config.yaml
hidden_act: "swiglu"
router_score: "softmax"
routed_scale: 6.93
balance_loss: 0.000108
vocab_size: 8192
tie_word_embeddings: true
optimizer: "soap_variant"
learning_rate: 0.00418
batch_tokens: [32768, 65536]
train_tokens: 455500000
max_steps: 9370
Below are experts of layer 8 (counted from 0) of a mixture-of-experts language model. Rows are named router (the router's row for the expert) and show model dimensions 0-127. Each number is 128 + 24 x the weight over its row's rms, rounded and kept within 0 to 255. Numbers have three digits each.
After each expert's rows: a language model's description of what the expert responds to. This comes from a sample of Wikipedia text that the model never trained on.

# expert 42
router:114085081156121132155114157171152119133143156149139147091130130157111135179098131127141122139132108089135100141141111163101137172095106092177052154106138102130103125122121127151114163116138169177096094112120162125102117150119125126109129154167122080096141121132113133157140121107120107119135093123097172130166154154138126124081155101140132118125146147124134100128127146125124128080137
It responds to: Accented foreign letters. Accented or non-Latin letters and nearby pieces in Czech, Polish, Greek, Turkish or Japanese names, such as ě, ę, ó, ł, ı, ō.

# expert 34
router:142155119097110121122077109127132098138160154164161117121107070132085096102114151146159104109119151133120113142152100130137131147150118098141099150089120188115167155102129142116130128122145178170118123137155136161162135068126119084117076160167120123166094154122128156168157100120133119102128106154137127139151144175103130107147146134122127098156125124095104108115122127116147130103128
It responds to: Mid-word syllables, Asian scripts. Continuation bytes in Thai and Devanagari text and middle syllables of foreign names, like Ash-ut-osh, De-ut-schland, Mosiash-vil-i.

# expert 18
router:177099140161147103128112126195126118128108132154136151101141138155143148132098104138119155152126144169143102154104091124103163102151170133164116117102140105101154121132129179206103121126145087139132096121096152138117123104149115112094115136108147101129151105088141151112118093122138154130130096153131134110126128129121089104144153131117143110143094101121132148143115178070149156159102
It responds to: Slavic and South Asian consonants. Single consonant pieces inside Slavic, Baltic and Indian names, such as d, j, r, zh, č, ć (Dubrov-n-ik, Shiv-d-asani, D-zh-ambazov).

# expert 21
router:136115134094124144120090112154132095150126122100158126156159116178108122195176113155132124136136134142127089154124156153132131137087095102132158125111147131131147126148117151170127126154142141124129127148114084152167099121181124133140119139160146131102152118159131104175116182157137124133113144100142093163127169130133128159160130183128136171155127123168104135143125126116152083117176
It responds to: Pieces after B/G starts. Word pieces after capital B, G or Bo, such as y in Bollywood and Heavyweight, and Boy in Game Boy, box, ennis.

# expert 3
router:167092129107149100165128114133125143140082114098130086153136093144143094141123156103184121126158113133110168144093145125165126113131097153148123148117147130149148099153163157144183118133107144151077148161089138087093145108124148137139148105169161133114170083142124111140135119099131109093106150147121100143123113113132123144125149121119097141121111113152100169112190116134124116133086
It responds to: Infobox field labels. Field names, separators and colons in infoboxes and table headers, such as Goals, Elevation, Population, Date and pipe cells.

# expert 25
router:176122135131096117114138148150113112131137160128142143159145135149121141132102123100129138096164130137121079147155152106149097121093118152104106140131120137152139135122111146104170164122138175127120096130111090100088148097150121141164085146138100108149106129134107134086129108108163152137150132174167141175180152133119108103135154121161133132114107112167171088090177111120081157152127
It responds to: List dashes and accents. Line-start dashes in film credit and taxonomy lists (Directed by, Written by, Phylum), plus accented letters like è in fin de siècle.

# expert 28
router:144110159151133166128155136124100115113166128112131133094115129154122146106082094156106125175093117164134138107122105115109130114131145124157130139094158091131121137102144133145133108123142127189166093150054118116092169122183112149141110131106109134137117160118151156089135127117104162103111116162097132118111148148134099076090147145110136125116104105108143117105147117104177132087155
It responds to: Non-ASCII lead bytes. First bytes of accented Latin, Greek, Thai or Indic characters in foreign names, plus capital N and Ch starting foreign words.

# expert 12
router:153134119098097134151074139157113102106106114116116160144116147176102088113111135165113146139142138116108096140140128171179179123118123146149156109111099167161097141115148098136136109162154141112107125145151087173158166091104127124149152164158138124164118093168123148143120142168164156113139146127134182121116126146144109158115138140161119157124135136132130104132114132142096091172125
It responds to: Table cells and word-ends. Line breaks and cell-closing pieces in sports and results tables, plus word endings like Plym-outh, Hear-t-land, Y-ester-day, Rush-ing.

# expert 47
router:124137140107149076157117139126114110128072147140158104152168129143157123172110152106125148147121128145133161158107171128178117153135146147131159122126091101137144109141184126115169126144146136162077107111116101115097145066090130134157116137115173110122134097123083114153102160127122102128129164130112094122120121109115121158130123121137135182108132152139104128169130102105124076141152
It responds to: Sports competition words. Nouns naming sports, leagues, tournaments and players in athlete and club articles, such as Cup, football, Championship, League, medal, footballer.

# expert 1
router:101130145150100131122162133121119119120087128136145132119118137092103141093160142127117112120106154108126106093095119158102114153128180117150137143073166126126120108101101148194134150136146140156164156120143119107150152156105132135115137112099168125154125137101097187096155076099123134166133157088121116168116121109133166129110145098123111170122111096138137158077170112110115145154133
It responds to: First-name openings. Opening pieces or whole short forms of given names in lists, tables and credits, such as Br(endan), Chris, Marc(us), Cl(aude).

# expert 24
router:130151132109142128157089122120100107121081173134135100181148130166155123167086163123169188145109168106155114113142125107172126138101134176104141067143142125140149122141137142136130122133082107148087144163157104144119159117120160132122133154170144133125113148095113122150141145146132129095129115107085087118161115114123129113130083129109109134122138156152130091182149108115135130140130
It responds to: Election and sport modifiers. Adjectives before a noun, mostly politics (Republican, gubernatorial, primary, election) and American football (wide receiver, NFL, basketball).

# expert 30
router:100136140102149161152122075101130160110126153147107129172120153127116117169131118114104150121159186102140142141110154134178107099164152117104151122110107111138164094101162143114163102098137118146143126106135092142094123106120087095144123148097129101148143133131113133097165151106149107097143118150145137131111097143154124156084144117144124163093095145118089156155118087147167102094107
It responds to: Military and national names. Words in military and national proper names: World War, WWII, Army, Royal, Air, British, United States, National.

# expert 5
router:159102145105130123170135143092121155106144126105114107117149077101147084151149113117123149062103154135125164125108116102134124172168087132091130126102131141129109124161147103112077133119129116118090143176140103145163143079136180126099145155126145135143085152113149112183147129153130116108132127134152124123124143137117159136123138169159131137158147098088153120142120187112127135139139
It responds to: Spatial prepositions and measures. Prepositions and direction or distance words in location and elevation descriptions, such as below, near, above, north, along, per, kilometres.